Experts of a small language model.
Experts: 32 experts in each of 8 layers, 4 empty slots to pick, a shared expert of 192 neurons.
Training: a variant of Adam for the experts, 425M tokens, 6484 steps.
Below are experts of layer 4 (counted from 0) of a mixture-of-experts language model. Rows are named router (the router's row for the expert), gate (a neuron's input weights, with its number), up (a neuron's input weights, with its number) and show model dimensions 0-127. Each number is 200 + 40 x the weight over its row's rms, rounded and kept within 0 to 999.
Before each expert's rows: a language model's description of what the expert responds to. This comes from a sample of Wikipedia text that the model never trained on.

# expert 25
It responds to: Initial capital letters and acronym pieces, often after ( or |, such as CH in CHEC, IC in ICRC, AN, INC, Q40.
router,174,267,209,191,312,247,168,248,153,251,199,152,207,181,188,215,252,230,139,182,167,231,163,185,147,179,212,158,242,209,185,218,153,175,178,202,237,183,229,281,269,198,221,164,154,183,172,141,236,214,223,169,125,218,245,197,209,230,230,177,186,165,256,214,220,158,224,187,182,290,203,181,193,115,141,194,138,214,105,213,225,186,191,163,145,186,183,156,207,190,171,210,211,194,192,218,223,189,137,205,257,140,303,169,288,165,233,182,216,204,214,141,239,138,94,242,265,139,190,225,234,217,243,233,194,166,210,188
gate0,247,124,237,150,196,220,197,183,175,168,245,211,147,232,192,180,177,256,200,160,255,161,194,211,233,227,245,229,283,168,199,321,213,236,239,199,244,221,202,194,136,244,222,226,211,207,152,217,201,256,213,133,167,226,105,187,224,316,165,221,187,227,257,238,199,120,208,154,227,203,172,208,258,194,236,226,184,209,208,130,203,238,203,161,180,218,213,258,217,209,204,225,212,155,150,186,151,228,180,227,263,209,237,206,236,212,188,185,231,219,199,127,204,163,188,254,203,259,192,190,157,207,201,199,214,197,134,230
up0,159,163,193,175,243,131,148,225,169,175,280,316,149,202,233,217,214,240,210,171,195,205,216,164,205,156,237,189,209,173,185,331,223,251,219,209,197,211,209,213,176,227,192,205,202,260,187,194,274,197,239,215,176,198,193,227,305,218,140,216,152,222,196,214,223,123,251,206,192,216,203,159,203,236,211,208,220,216,175,221,308,251,163,165,163,193,181,234,186,200,155,125,231,223,191,164,220,238,188,186,200,181,187,224,184,245,216,236,180,281,220,217,196,155,271,230,220,221,224,208,289,165,155,142,203,158,220,251
gate1,140,202,216,188,247,197,179,183,262,154,171,220,216,241,205,233,201,253,199,129,189,161,212,161,242,194,213,212,261,232,176,152,187,176,126,199,211,270,277,197,234,152,173,183,280,192,309,184,211,211,208,271,91,223,181,156,207,281,153,138,235,260,187,129,155,195,120,234,151,266,250,224,257,191,172,181,185,127,174,205,224,212,231,252,197,240,249,187,150,211,221,207,237,195,200,179,167,200,170,209,179,186,117,235,254,256,202,185,218,138,252,232,194,287,185,108,238,201,175,208,131,119,144,183,194,170,241,173
up1,144,187,248,176,213,173,164,224,186,237,200,189,252,236,222,221,208,227,203,173,173,193,197,139,230,190,217,139,243,253,191,135,188,237,155,144,189,242,253,179,263,124,196,151,275,222,254,221,270,224,215,263,135,216,286,185,162,259,203,185,228,199,135,185,165,186,231,210,175,243,198,231,254,198,186,223,194,121,108,203,206,175,231,259,193,197,193,204,124,252,265,213,199,194,161,169,187,168,222,201,197,206,96,198,238,197,211,179,144,142,189,250,224,232,228,174,217,195,219,199,169,120,137,209,157,242,229,185
gate2,189,182,247,262,140,273,216,207,192,142,218,184,257,240,190,212,218,274,158,214,164,136,185,194,189,153,119,145,202,205,226,257,207,177,239,175,217,238,253,200,176,210,145,146,187,90,239,177,222,195,218,226,191,190,249,174,238,166,162,235,222,157,193,146,147,163,241,178,240,112,242,216,246,134,167,109,144,263,241,224,191,250,213,174,186,179,239,258,163,207,170,213,224,191,136,124,222,199,182,196,228,173,205,165,144,234,244,178,236,215,175,173,216,125,186,165,222,147,235,206,175,279,238,267,252,140,234,204
up2,208,207,224,212,86,206,252,138,184,214,223,183,243,214,147,222,235,53,256,277,148,143,149,167,212,244,150,179,186,189,227,198,157,177,202,179,196,263,119,129,151,185,163,122,171,191,204,176,276,162,206,214,225,111,187,193,185,181,203,216,267,193,183,135,211,151,199,183,187,163,158,159,193,187,228,164,194,173,180,212,233,221,155,152,245,188,214,273,253,202,221,172,173,233,205,234,107,202,164,150,89,286,238,176,206,174,246,281,214,246,219,227,221,218,221,143,165,181,146,202,283,176,205,259,248,190,220,208
gate3,152,210,226,216,209,208,126,201,181,213,184,222,214,159,243,169,198,242,212,224,205,223,280,159,182,222,198,157,185,221,182,199,198,169,264,124,165,194,301,103,188,189,209,200,155,165,202,116,207,241,158,286,192,184,221,156,196,205,184,258,218,282,189,217,189,223,209,108,172,229,241,231,259,207,187,178,247,205,201,244,236,141,203,252,240,167,270,237,231,153,162,252,186,195,221,186,167,211,109,243,203,205,229,168,204,154,230,175,136,178,230,276,231,226,226,229,255,229,144,194,214,237,234,154,187,211,178,212
up3,162,212,198,223,222,201,185,216,127,230,197,302,221,214,146,146,178,247,243,173,198,215,232,117,176,178,210,197,208,213,215,240,198,108,169,103,120,165,248,136,198,259,207,196,184,102,199,160,179,221,179,227,133,247,239,213,195,211,169,296,210,214,165,199,184,199,209,184,225,230,226,185,223,162,220,180,220,198,200,271,231,136,232,293,200,145,232,174,243,145,227,227,167,148,194,178,183,234,189,240,231,200,281,162,139,188,147,116,205,237,157,247,278,263,221,255,226,187,270,225,257,224,187,143,240,209,158,227
gate4,198,188,221,277,217,193,197,224,185,262,174,143,179,186,188,292,213,216,213,237,202,267,231,147,200,330,196,178,288,208,135,260,223,207,203,177,170,218,214,250,193,232,209,195,222,259,247,172,191,213,183,157,54,197,174,194,134,240,227,199,195,169,218,205,172,234,163,191,150,296,164,253,205,285,266,215,215,143,207,215,245,149,222,192,230,206,187,197,202,188,227,162,156,120,206,163,130,222,181,209,186,135,195,175,220,213,218,202,185,142,187,210,307,257,193,230,159,172,223,195,198,229,199,163,252,227,263,182
up4,231,214,229,177,170,208,197,247,156,242,167,128,184,242,311,200,179,198,222,166,240,230,196,199,224,143,209,138,190,234,251,123,177,210,128,214,216,207,229,212,178,150,186,278,242,178,284,230,153,225,150,213,277,210,222,152,163,159,231,238,227,191,136,212,211,192,162,222,276,139,212,192,228,184,174,159,179,189,191,205,195,169,187,189,213,209,238,205,232,158,184,129,303,193,295,162,193,163,163,227,201,156,147,225,216,262,171,222,244,245,137,174,164,247,178,210,231,204,243,188,189,213,156,134,175,240,199,267
gate5,193,186,226,228,267,179,183,180,200,175,202,152,203,235,163,154,220,209,190,282,214,198,176,233,207,238,144,204,206,192,140,217,202,196,214,219,245,154,154,263,175,143,219,222,177,82,229,237,136,187,237,220,160,240,236,182,107,280,258,222,291,250,157,245,227,170,199,168,236,201,173,175,227,192,170,193,213,212,235,204,219,223,169,251,174,188,172,221,182,151,155,235,110,228,223,203,186,192,186,233,217,132,154,245,206,231,193,154,264,173,221,94,202,108,165,192,224,227,161,163,235,134,204,181,212,164,230,216
up5,140,172,175,150,231,228,184,191,209,256,212,183,186,133,244,239,209,193,169,196,236,246,262,214,165,156,267,195,228,232,247,234,221,223,214,185,144,190,214,166,298,185,151,177,204,262,149,217,219,202,124,228,199,131,215,164,289,164,235,188,99,183,215,164,152,249,185,205,149,219,242,234,179,273,231,247,157,167,111,190,212,182,208,195,238,125,234,155,200,209,218,177,261,149,209,134,207,240,238,120,281,243,201,173,221,191,228,214,168,203,171,250,249,255,238,125,200,165,232,195,201,213,164,260,181,199,172,233
gate6,177,162,142,196,276,144,258,195,236,263,208,168,273,214,111,253,219,191,205,222,112,209,204,146,96,238,135,200,214,150,228,193,175,241,145,174,165,216,249,176,232,169,127,142,211,255,206,260,252,240,176,101,146,239,238,226,239,155,224,172,274,183,178,145,157,105,170,218,185,199,210,136,173,149,210,204,176,160,150,219,110,168,192,281,163,157,186,117,204,175,219,119,183,190,214,150,135,254,190,259,215,152,173,177,189,236,201,126,215,200,133,173,219,269,256,234,183,147,185,224,208,155,181,178,224,180,283,235
up6,281,147,196,215,204,159,187,160,263,252,182,197,262,207,111,199,197,176,246,231,193,160,233,139,187,207,223,204,234,106,270,281,267,226,209,228,171,193,236,122,158,211,141,171,202,231,181,282,145,224,200,149,192,95,212,223,98,210,158,237,258,159,208,137,168,180,184,282,263,227,207,187,179,261,246,185,220,170,192,193,154,208,169,267,180,196,200,186,244,250,204,131,213,200,189,176,217,185,149,245,229,225,178,205,218,141,266,151,173,253,212,137,201,152,215,191,244,198,206,191,200,168,164,186,254,216,262,173
gate7,178,203,303,185,232,156,274,182,211,164,199,213,214,179,182,303,240,190,293,208,214,151,262,228,195,187,253,154,243,226,172,217,217,223,163,93,199,184,147,214,211,185,200,180,239,212,275,287,175,174,160,205,138,196,157,208,228,176,206,215,184,274,155,235,149,160,145,221,160,246,189,225,290,171,191,196,236,218,229,199,179,188,189,171,183,236,227,180,169,156,169,221,174,244,183,223,142,207,252,59,188,157,319,226,226,295,153,222,198,168,218,184,261,202,167,225,274,274,218,150,242,254,202,129,169,239,188,205
up7,177,259,149,229,217,179,171,217,195,266,176,194,154,289,237,158,197,194,142,243,140,243,170,163,216,136,196,216,172,201,85,236,249,95,243,231,197,177,221,283,172,173,203,212,160,194,200,202,146,243,174,212,168,243,225,207,188,181,256,224,210,186,237,207,243,173,171,171,191,159,269,219,172,207,224,199,193,190,258,190,201,237,189,241,187,164,240,210,187,233,218,214,177,148,215,215,272,202,193,257,157,186,197,121,173,298,228,172,240,203,223,162,222,228,238,193,179,231,260,225,175,171,226,113,196,132,188,232
gate8,170,201,169,155,202,209,138,171,198,206,158,163,197,215,258,159,188,208,135,185,202,234,193,158,193,215,190,188,162,150,213,243,225,221,188,185,202,250,174,276,301,217,166,212,168,217,200,127,133,174,198,238,178,139,187,219,231,193,134,213,250,209,294,114,172,182,156,175,203,205,247,270,154,196,203,131,157,192,153,172,246,193,233,225,183,215,189,190,210,201,191,250,228,273,167,164,183,194,162,223,169,214,189,217,245,196,243,181,267,163,254,209,161,158,165,157,267,140,198,272,207,213,154,196,159,191,195,154
up8,223,217,217,215,218,157,267,223,263,197,214,230,161,214,164,185,282,228,216,137,181,219,194,107,196,160,242,218,222,240,179,196,219,160,180,194,142,188,178,162,254,206,193,244,224,206,156,228,233,157,186,154,205,295,204,254,194,210,171,113,173,233,151,213,269,148,201,195,199,272,179,202,264,264,185,196,236,157,205,202,182,238,132,229,174,171,233,217,183,222,147,106,258,163,242,173,200,253,217,206,256,195,181,127,202,253,158,277,155,219,178,196,277,320,170,201,216,290,210,203,186,191,196,215,199,227,281,258
gate9,177,171,165,202,206,159,187,220,274,162,237,233,222,193,151,158,177,206,262,212,224,181,159,179,140,216,155,189,287,156,272,245,208,225,203,220,154,202,190,188,200,155,253,196,218,197,191,256,278,258,162,202,170,186,214,169,254,152,228,223,192,203,215,185,158,189,133,246,176,234,161,177,177,214,145,285,168,255,185,180,193,207,169,225,153,281,127,159,260,182,148,238,252,240,154,204,230,229,263,162,160,158,198,167,195,178,237,293,260,161,184,146,313,207,108,225,113,194,157,146,192,193,188,151,176,248,216,301
up9,237,207,199,184,155,220,227,173,229,235,194,190,193,188,229,149,203,200,118,198,187,246,200,215,144,209,218,237,209,214,202,156,140,210,149,242,223,232,217,184,195,210,218,271,97,173,246,152,209,185,196,231,159,270,177,171,194,150,205,191,239,208,194,175,195,198,243,207,174,129,149,243,167,221,184,173,153,224,153,236,215,188,138,218,149,234,203,173,134,187,262,215,181,246,268,171,272,182,226,205,144,197,163,177,164,256,144,182,245,174,180,276,197,249,252,176,187,196,149,265,209,198,170,160,237,244,168,250
gate10,190,188,198,242,187,178,242,170,234,161,214,191,128,205,225,180,173,220,271,234,151,195,250,157,200,221,175,200,263,242,167,220,255,198,271,165,213,219,163,261,219,109,197,226,246,215,244,229,225,231,199,225,187,224,160,161,221,260,227,199,177,260,164,257,230,228,192,120,216,218,239,211,238,181,202,212,173,170,210,225,214,203,254,264,209,169,222,160,197,264,207,173,202,229,202,211,200,205,246,235,269,220,236,194,228,216,256,255,257,169,294,179,262,210,208,178,274,237,219,194,204,207,171,161,186,189,232,151
up10,232,177,137,200,213,198,215,257,231,143,135,168,203,174,140,202,108,225,234,195,247,220,192,214,191,246,181,166,185,225,122,278,273,137,216,265,247,215,155,234,230,148,183,171,202,162,237,301,184,267,204,183,243,156,157,261,269,143,187,208,146,208,137,176,216,205,192,199,229,168,204,197,196,124,176,197,192,227,171,191,246,241,211,265,176,224,190,189,188,234,167,232,219,197,195,233,231,184,229,254,247,176,170,190,247,218,220,216,230,260,235,155,220,207,140,162,249,235,169,143,208,168,157,285,197,161,158,167
gate11,260,169,169,135,211,157,150,179,175,188,278,203,215,176,167,178,208,247,175,264,191,170,195,176,253,166,217,197,239,162,232,194,218,228,220,153,178,187,197,232,283,225,211,253,225,176,233,249,128,196,199,167,281,213,220,180,185,161,233,193,294,208,176,151,180,152,183,204,150,259,202,160,249,183,182,139,149,244,162,201,182,133,155,192,135,229,218,203,236,179,210,187,249,163,186,146,190,168,174,196,277,200,228,188,138,193,217,181,181,203,226,199,199,148,217,221,221,215,185,246,189,173,191,256,210,236,277,163
up11,161,199,232,252,190,247,226,190,239,174,157,154,121,147,298,209,200,160,221,152,191,198,154,211,187,222,155,181,175,218,188,243,205,136,155,222,234,202,200,207,161,160,202,226,233,207,213,189,268,118,201,192,175,158,181,217,245,200,192,203,122,204,212,227,227,192,182,209,225,186,155,254,184,225,212,266,230,106,230,131,213,231,242,231,256,131,204,198,167,220,243,178,184,196,202,241,225,242,295,213,125,190,207,167,234,230,175,235,215,187,185,211,214,279,196,210,183,205,213,181,213,241,188,174,166,208,160,239
gate12,202,192,177,224,181,207,193,110,204,198,190,273,211,218,227,176,152,296,212,215,220,146,197,105,291,178,171,204,186,276,284,175,183,235,201,189,209,133,197,204,229,230,201,217,200,123,179,184,159,174,191,160,171,143,291,251,179,161,188,136,222,209,208,169,188,189,224,213,192,300,231,216,190,178,199,138,139,200,235,242,210,251,207,238,177,130,183,123,228,172,222,204,106,196,240,196,173,211,145,180,212,212,144,189,193,203,203,152,176,166,162,168,167,212,163,239,154,243,171,244,202,231,181,173,186,233,259,205
up12,160,200,200,190,183,173,195,177,202,264,114,267,197,194,192,196,169,231,211,223,160,129,219,138,180,247,246,216,161,294,194,161,184,146,168,174,246,183,219,235,150,223,334,151,225,175,203,245,160,146,176,217,100,211,184,174,154,151,237,214,228,223,225,109,169,219,154,235,155,224,175,209,216,157,221,117,211,237,179,188,178,199,174,179,137,232,160,219,242,215,261,224,112,172,224,202,174,206,108,188,121,201,174,222,216,232,155,180,222,143,162,189,184,198,238,185,215,149,169,136,159,170,185,184,253,234,244,216